Weights of a small mixture-of-experts language model, trained from scratch on English Wikipedia.
Size: vocabulary 8192, 17.2M parameters.
Experts: 32 xIELU neurons an expert, 6 picks a token, a softmax router.
Training: a variant of SOAP for the experts, 380M tokens.
Below are experts of layer 7 (counted from 0) of a mixture-of-experts language model. Rows are named router (the router's row for the expert), down (a neuron's output weights, with its number) and show model dimensions 0-127. Each number is 128 + 24 x the weight over its row's rms, rounded and kept within 0 to 255.
Before each expert's rows: a language model's description of what the expert responds to. This comes from a sample of Wikipedia text that the model never trained on.

# expert 19
Description: Final pieces of personal and place surnames in lists and tables, such as -ley, -ford, -son, Smith, Johnson.
router [ 78  87 136 126 130 103 113 101  95  83  69 151 130 138 121 139 122 132 138  96 148 110 146 148 109 156 136 144  87 155 150 147 143 148 145 174 139 159  85 137 110 148 124 132 125 143 131 123 116 154  97 154 112 130  87 144 135 182 147 127 142  94 147 119 159 114 101 135 107 163 117 105 150 147 132  91 121 108 100 171 102 143 163 121  91 131 116 117 107 102 110 122 185 108 118 154 127 101 133 112 104 158 143 168 160 118 101 144 167 106 109 144 162 135 135 155 143 128 119 133  96  95 114 128 140 115  78 107]
down0 [150 110 109 130 154 124 137 173 136 123  80  88 160 118  94 131 140 113 132 156 121 147 145 169 174 130 127 137 152  70 128 172 109 128 104 121 151 131 121  81 117 108 116 140  98 104 101  96  91 112 117 134 171 132 127 122 154 159 139 145 139 152 122 143 115 109 132 155 141 158 147 115  12 130 117 126 113 130 106 132 171 118 119 141 153 132 149 138 123 146 127 101 154  80 124  98 125  94 128 101  95  99 117 126 116 134 112 129 138 119 127 120 104 126 124 103 114 163 141  99 121 168 122 115 121 101 158 134]
down1 [115 116 129 116 155 112 157 112 100 143 174  88 143  97 124  88 149  93 120 131 105 110 150 123 100  90 130 154 149 165 142 142 124 138 146 113 129 111  85 139 106  99 132 136 126 164 104  83 118 136 129  98  82 166 147 154 152 107 124 148 144 106 112 121 147 124  84 104 146 142 126 166 105 129 160 127 135 119 149  87 139 111 162 161 148 136 153 137 101 134 104 177  94 153 106 168 124  99 118 136 149 169 144  96 125 131 114 106  80 109 102  90  95 106 106 119 108 157 113 156 154 150 126 108 151 158 131  88]
down2 [131 199 129 165 115 101 124 129 157 129 148 133 168 133 125 118 143 136  79 162 121 156  97 104 132  78 126 129 158 148 105 166 143 130 156 118 126 124 116 146 109 152 135 111 116 133  78  89 149 143 187 142 133 122 131 123 108 118 149 110 133 134 119 154 113 132 100 130 165  82 161 124 105 115 119  92 134 137 122 135 113 137 100 165 132 178 114 130 119 112 137 119 157 102  72 131 127 147 139  80 172 112 147  97 120  87 102  90 127 115 103 144 163 138 157 153  78 119 136 156 122 117  98 125 135 134 159 120]
down3 [132 149  76 161 145  96 144 155 124 105 131 121 134 177 152 101  87 108 134 146 133 130 115  86 112 128 128 176 148 144 148 119  96 166 146 124 118 119 130 122 126 114 141 117 149  94  92 122 126 116  99 160 110 165 148 107 105 147 125 124 115 164 171 132  87 101 108  76 119 120 158 151  90 126 118 112  89 124 175 120 142 140 151 132 133  84 113 153 107 116 154 143 136 157 110  94  95 142 112 127 155 148 108  93  63 150  97 152 152 135  98 135 112 114 110 151 145 123 169 107 151 150 141 164 118 113 111 109]
down4 [148 105 122 156 159 121 114 153 113 122 141 108 159 137 114 122 111 120  56 132 104 104 135 124 171 117 150 136 110 155 160 110 117 110 121 156 135 167 115 143 147 131 134 161  99 113  73 117 134 145 161 144 120 109 143  82 151 125 136 137 154  94 146 123 120 132 110 158 100 146 153 176  87 168 140 142 128 139 136 110 116 111 163  97 145 109 115 117 181 168 125 111 109 171 145 113 121  95 169 123 129 122 142 113 142 160 167 139 149 120 159 140 130 188 113  94 143 113 127 122 131 192 113 138 135 157 122 158]
down5 [118 139 136 119 165 181 151  81 153 157 170 128  67 132 118 119 113 138 123 155 147 127 103 136 169 122 116 117 145 128 142 134  82 106 140 144  98 157 117 149 146  77 134 116 125 108 114 145 126 137 104 124 148 138 146 105 124 151 123 163  78 100 146 117  88 112 141  74 135 123 138  84 150  73 110 116 116 141  95 106 121 125 149 130  77 148 146  99 144 133 148 107 131 127 161 116 157 133  92 128 114 131 109 102 153 148 104  89 146 152 114 148 137 113 102 166 116 135 151 159 107 138  95 121 137 186 148 144]
down6 [136 135 104 109 101 137  87 122  88 163 166 153 118 114 115 136  66 116 132 101 108 135 140 100 144 159 155  98 121 148  91 127 126  80 154 135  91 116 134 135 107 154 126 116 143 125 155 132 131 167 125 108 162 122 136 134 140 107 106 133 127 151 112 125 196 125 175 145 148 122 110 110 207 129 122 144 120 104 154 134 120 128 138  93  83 120 169 137 118 152 164 140 122 157 154 146 155 100 127 171 153 123 157 139 134 139 161 144  78 107 114 139 146 143 108  97 121 151 148 109 106 122 167 131 127 151 136 160]
down7 [200 131  94 139 118 180 108 174 128 141 113 138 114 126  94 117 118 114 155 150 126 108 141 137 148 148 140 128 143  92 118 191 120 135  92 123 100  98 114 131 169 135 112 112 132 125 147  76 110 105 132  98 135 105 130 159 129 128 120 127 120 179 148 106 172 136 113  97 115 128 117 125 114  61 127 121 137 156 135 109 124 123 122 101 145  92 128 159 123 162 151 121 118 129 138 127  96 158 134 122 138  78 119  96  90 167 117 127 115  83 137 131 126 118 105 100 108 129 141 110 184 121 100 117  76 105 128 141]
down8 [167 113 135 135 113 152 139  91 174  98 131  85 187 168 102 125  94 150 123 127 132 147 159 125 121 151 155 163 108  93 156  82 114 109 129 124 142 141 133 147 143 100 140 145 125 126 114 100  81 169 137 151 130 107 144 117 111 140 164 138  97 142  52  78  63 138 123  99 138 127 121 164 100 137 142 147 116 145 120  88 132  99 126 110 156 131 142 126 108 137 155 155 129 112 100  84 121 147 124 112 106 135 108  95 129 120 159 150 103 166 153 114 130 119 109 130 157 119 122 102 108 150 135 146 130 115 111 115]
down9 [135 126 118 144 125  81 192 137 136 128 154 101 159 116 118 161 132 154 137 113 123 154 153  79 145 131 104  99  94 136 189 118  86 118 137 140 103 123 173 135 155 109 111 135 189 133 100 115 119 121 154 161 152 145 131 136 120 196 133 133  72 134 111 136 129 107 152 127 123 128 124 124 139 124 141 174 130 165 133 144 131 139 121 143 112 168 104 126 147 145 137 100 102 149 132  80 153 187 104 161 153 154 133 118 107 117 145 141 101 156 147 126 120 134 133  73 136 134 160 121 150 124 136 100 151 133 143 132]
down10 [110 149 147  93  57 121 114 179 124 119 138 118 135  76 141  88 144 131 136 110 125 137 145 122  89 138 120 140 119 100 155 139 128 128 120 110 138 104 122  77 120 134 146 121 119 155 136 133 117 131 144 147 106 133 118 112  99  95 153 137 133 161 118 110 175 139 120 113 158 124 124 130 139 121 157 157 145 122 170  84  94 127 121 150 121 167 102 124 126 151 152 106 108 155  79 125  92 134 153 116 108 146 122  88  90 102 116 113 104 110 164 101 126 117 108 114 170  73 150 145  86 157 146 104 127 127 185 170]
down11 [ 47 100 144 161 140 142 117 117 163 126 159 150 149 115 149 156 107 133 133 127 130 179  94 148 183 154 120 136 136 146 167 110 154 170  92  94 119 117 136 112 153 162 136 124 133 144 161 144 120 151 106 114 125 120 143 133 115 130 116 121 156 119 121 129 127 150 137 156  92 113  98 132 161 138 130 117 172 109 118 161 127 118 129 118 123 131 110 130 142 112 127 163 106 131 123 158 131 151 138 124  92  87 142 147 155 147 147  69 136 107 121 135 171 168 175 187 156 128 113 124 126  85 126 131 144 136 140  73]
down12 [132 146 127 108 136 150 142 153  73 165  93 126  91 125 137 140 141 143 133 150 161  76 122 110 165  73 106  97  84 128 169 148 148 115 157 160 109 128 117 117 128 139 176 132 152  80 147 144 105 146  95 135 140 108 106 133 142  96 121 100  98  90 175 126  94 105 110  87 111 131 113 121 105  98 133 124 112 105 150 140 126  96 143 104 151 116 165 122 139 110 176 137  65 136 142  88 137 128 157 133 158 134 140 113 133 124 128 158 118 126 140 137 101 160 127 137 137 148 128  98 101 137 169 117 120 138  88 128]
down13 [128 104 133 110 118  77  74 127 128 152 108 168 105 160 121 149 141 157 137 123 107 115 129 130 127 196 129 118 114 154 109 162 138  92 130 124  99 135 103 117 103 114 136 123 138 133 133 115 160 114  97 146 128 157  75 166 132 146 180 120 149 105 137 131 132 139 118 139 105  99 118 140 156 134 126 114 138 102 108 109 142 126 138 149 118 137 141 128 131 126 146 116 163 134 159 130 173 139 127 131 108 116 153 106 169 115  35 124 174 108 106 133 135 131 158 169 136  91 129 156 119  79 166 133 169 154  96 125]
down14 [137 117 137 119 111 128 153 123 115 155 102 171 134 118 126 127 141 144 119 153  76 110 103 123 151 151 127  96 129 141 114 116 144 101 131 165  77 136 143 125 129 106 171  83 145 138 140 157 135 139 130 104 101  86 156 108 109  94 136 116 145 127 125 187 141 119 122 119 145 104 103 109 144 160 102 161 143 151  85 140 131 158 120  85 158 119 101  97 146 121 121 106  99 148 177 150 110 142 162 131  98 133 169 122 142 201 127 133 149 125 177 136 108 156 122  99 108 122 149 134 155 116 123 113 146 162  91 176]
down15 [156 152 119 103 122 133 107 122 133 173 159 124 137 103  82 126 150 183  96 155 160 115 140 133 131  93 165 141 125 114  93 107 129 118 104  91 163 145 148 169  83 124 123 116 124 116 151  72 116 177 157 107 128 128 140 113 108  84 143  87 157 129 136 187  98 126 118 155  93 123 120 108 126 108  91 164 164 113 127 112 153 125 114 107 141 134 149 128 131 128 111 145 116 122 109 121 147 151 141 145 134  94 132 116  83 111 162 152 124 144 144 130 145 102 155  84 126 127 149 106 182 100  98 121 161 132 133 148]
down16 [115 141 121 136 126 132 170 121 140 127 110 120 130 127 137 107 160 115 113  65 117 130 149 177 150 135 101 120 118 167 146 167 126 107 130 110 128 102 105 119  59 126 108 135 137 112 163 163 132 110  88 155  90 119  90 141 130 153 112 124 163 114 150 119 116 153 139 136 104 146 131 144 155 125 124  75 120 103 138 126 103 146 101 118 106 128 151 104  92 136 162 171 163  60 105 120 146 122  96 121 106 166 153 154 155 105 115 123 134 152 148 156 147 105 107 126 158  77 139 131 110 122  99 111  69 131 116 121]
down17 [119 106 118 181 125 133  96 134 132  98 181 160 107 119 182 121 124 122 157 117 152 111  92 114 130 101 163 117 148 113  90 120  91 101 116  93 137 106 177 157 135 140 130 129 140 169 134 166 151 160 145 107 112 155 133 126  93 134 115 136 103 126 166 134 144  94 134 117 117 158 108 152 151 156  92 172 143  85 145 125 116 130  71 128 114  99 124 125 148 132 195 103 116 154 120 140 141 124 176 110 102 139 110 162 119 135 144 152 148 124 114 136 136 146 116 132 122 162 128 141 114 129  83 154 166  95 119 119]
down18 [148 142 115 145  75 116 139 150 156 136 156 120 103 123 118  83 147 156 149 105 129 122 154  96 133  98 176 126  86  93  83 143  89 135 107 116 149 144 102 118 181 114 126 117  76 131 122 169 145 137 136 167 162 114 111 129 119  90  79 135 135 159 156 157 168  75 142 126 134 113 142 116 156 115  94 131 135 142 174 135 111  90 152 158 128 152 146 116 127 114 128 153 119 146 147  99 137 117  88 133 151 127 115  88  72 133 132 158 138 122 157 100 131 136 153 123 101 151 123 114 125 122 129 136  98  94 148 129]
down19 [107  97  98 117  73 114 145 108 125  71 120 121  89 124 146 127 140 118  94 138 121 123 114 139 130 137 164 145 152 136 123 148 179 108 126 106 177 135 147 126 118 133 101 159  95 117 163 118 134 123 111 107 127 136 108 172 116 149  95 117 145 118  99 143 128 151 131 135 125 130 130 114 117 160 157 121 106 132  91 146 120 125 139 153  85 154 154 146 164 126 136 138 197  95 154 137 137  87 115  98 132 144 169 157 122 123  95 138 112 175 151 207 113 128 142 142 109 133  82 134 133 159 131  78 145 132 132 111]
down20 [112 130 148 145 117  97 144  82 135 127 129 100 147 122 141 167 129 137 158 146 127 150  91 166 130 138 138 139 172 165 115 129 133 180 169 138 158 124 115 163 144 133 129 127 148 126 132 138 114 105 117  79  98 102 106 138 122 115 140 127 132 107 143 158 158 130 154 123 146 124 121 115 152 132  90 100 108 127 120 171 128 138 124  99  93  88 118 163  91 110  97 151  86 143  95 105 113 121 103 133 178 103 161 129 167 134 158 109 108 141 160 125 100 121  93 155 110 124  91  59 101 140 168 161 150 134 103 146]
down21 [114 167 131  92 171 144 157 125 116 122 115 115 149 108  93 109 117  99 112 120 141 104 158 134 117 126 127 115 140 109 154 103 116 177 104 119 121 136 147 116 101 157 163 157  90 122 108 142 123 121 144 153 150 144 142 136 123 101 111 147  92 101 107 127  78 126 130 144 201 105 130 106 154 103 151 109  77 158 117  70 132 156  95  85 142 137 151  83 128 139 119 117 141  92 135 174 131 119 166 113 166 150 135 163 187 117 110 122  83  87 104 138 141 120 126 113 140 138 132 109 120 127 150 124 113 127 113 120]
down22 [152 137 132 148 169 168 163 127 179 146 127 174 125 157 104 139 132 105  88 114 132 116 120  74 126 122 112 111 111  99 175  82 109 109 137 131 130 106 135 110 128 182 129 112 125 151 170 192 132 104 120 152  98 124 143 101 107 119 154 107 136 154 140 123  71 157 114  90 120  89  82 131 121 134 116 120 122 115 136 131 131 129 161 122 129 111 145 166 156 115 109 119 114 112 145 144 125 119 111 110 129 136  78 122 179  89 116 107 133 152 123 142 125 110  99 119 105 123 146 156  85 136 159 133 157 120 144 171]
down23 [ 95  99 140 163 113 104  86 126 116 120  72 121 110 159 157 163 137 138 151 143 140 156 149 131  98 169 140 170 119 137 132 112 121 148 162 148 105 147 132 144 113 114 140 126  94  93 150 164 165 133 123 117 107 124 161 116  98 122 136  87 130 165 104 112 124 178  98 102 141 125 156 128 144 149 120 132 171  88  96 158 154 111 124 153 124 142 141 116 140 116 104 104 112 121 121 148 123 107 129  91 146  59 116 139  96 151 113 155 133 151 110 103 143 133 107 149 149 156 160 168 162 114 177 101 144 100 133 154]
down24 [141  61 133 110 125 138 112 123 112 100 144 101 145 118 158 147 111 112 142 109 148 140 131 108 111  92  88 119 110 126 125 158 141 134 134 120 151 128 186 138 171 122 144 108 119 158  79 167 145 129 126 129 132 118  98 117 134 160 147 139 129  99  90 123 114 158  89 163 148 176 108 118 144 138 140 108 129 117 103 181 138 113 109 125 120 140  78 120  65 141 108 119 178 109 113 129 124 124 159 128 131 128 122 156 170 143 122 133  93 167  90 143  98 139 118 184 127 111 135 143 139 111 136 165  88 115 172 141]
down25 [ 82 126 138 123 153 128 109 123 147 115 116 142 127 161 105 113  87 107 163 166 115 125 136 122 111 180 121 142 122 127 152 131 117 172 148 118 167 131 167 121  89 128 134 162 144 106 117 142 127 126 133 129 149 146 112 102 133 138 120 154 144 109 155 103 136 147 143 149 144 150 111 160 167 146 140 147 100 164 100 103 132 147 128  89 140 114 142 101 153 133  73 171 107 183 153 111 136 153 105 161  80 126  76 136 111  82 127 121 154 137 105 149  93 130 149 158 141 109 146 147 149 166 119 119  79  79 109 117]
down26 [133 123 175 168 122 136 130 126  88 114 133 151 161  89 121 105 145 136 163 125 120 119 116 177  80 136 148  76 140 154  86 127 166  80 118 154 135 128 167 134 155 131 133 115 112 134 124 157 117 121 131  91 137 103 115 154 115 141 114 105 143 111 112 131 160 124 152 130 145 129 133 130 130 109 108 125 140 146 125 137 113 102 158  99 136 139  73  87 142 164 122 155 136  90 149 130 127 114 199 146 148 118 155 162 140 107 104 103 154 124 124 102 136  77 117  92  96 142 141 129 168 125  92 106  76 162 123 127]
down27 [ 98 128 161  97 161 104 127  87 135  95 146 151 115 146 173 134 165  94 122 117 132  89 118 167 116 172 124 117  87 114 141 126 117 123 146 178 130 156 132 155  99  98 125 107  95 125 106 114 142 101 145 144 107 105 113 151 140  98 134 135 115 106  74 124  96 119 146 124 165 154 118 166 147 138 135 176 137  95 134 159  98 125 120 129 132 119 137 124 136 122 164 165  93 123 168 101  73 139 159 123 112 126 109 113 112 113 149 164 152  92 119 108 135 122 105 164 144 121 103 153  76 137 112 104 139  97 152 107]
down28 [115  96 139 145 135  83 103 102 143 125 172 168  90 157 145 138 150 116 127 123 141 111 128 167 101  69 135  81 144 150 106 183 151 127  84 128 111 168 152 109 130 150 102 104 132 152 107 117 118  87  96 121  88 149 132  94 128 135 115 150 140 167 140 136 130 128 118 147  93 152 129 117 113 149 125 104 101  90 140 117 102 115 146 182 115 135 113 130 131 113 101 128 108 149 144 101 181 165 126 119 114 104 133 195 132 105 122 136 126 150 165 110 155 137 161 105 133 123 136 122 137 149 136 112 158 139 168 110]
down29 [ 98 147 154 150 146 122 143 131 129 164 113 138 111 141 136 143 168 136 143 103 153 111 149 130  94 193 125 137 160 140 114 116 160 117  97 114 154 109 106 108 141 147  97 145 169 103 159 103 129 128 137 105 154 164 114 130 113 151 125 160 130 105 131  92 151 109 171 146 157 126 134 129  79 176 128 146 123 141 153 136 146 173 143 117 101 131 150 135 101 119 125 115  93  98 119 138 114 101 150 131 128 158 141 131 176  97  92 107 100 103 173 158 118 132 165 181 156 143 130 189 115 118 112  91 105 145 112 125]
down30 [129 123 119 128 100 127 117 109 111 122 102 130 132 111 151 128 161 168 169  61 155 131 141 155  92 138 112 110 125 137 112 134 146 132 160 144 128 167 136 153 104 176  84  98 131 155 144 160 102 152 146 103 113 115 139 125 122 133 139 101  87 112 169 155 146  88 138 123 119 174 116 140 150 137 108 125 137  95  90 107 144 162 110 108 104 156 159 115 129 101  62 129 132  59 114 120 157 153 125 129 155 133 142 157 119 111 110 109 135 154 127 128 139 102 146 126 139 150 104 127  85 104 135  84 166 164 105 128]
down31 [150 115 160 107  81 120 122 137 142 115 138 176  97 121 175 122 135 126  98 125 108  94 132  86 155 102 144 165 128  75 123 128 147 129 122 144 129 126 143  69  93 142 131 154 143 105 147 120 131 149 133 144 148 156 139 130 116 135 118 107 116  96  82 147 142 109 142 113 103  99 140  95 135 106 171 134  70 141 149 129 111 127  86 157 138 122 103 174 111 130 155 127 110 123  95 162 131 122 153 138 167 163 112 125 119 157 132 166  98 112  85 179 165 125 138 117 113 163 118 141 122 127 159 145  90 162 131 147]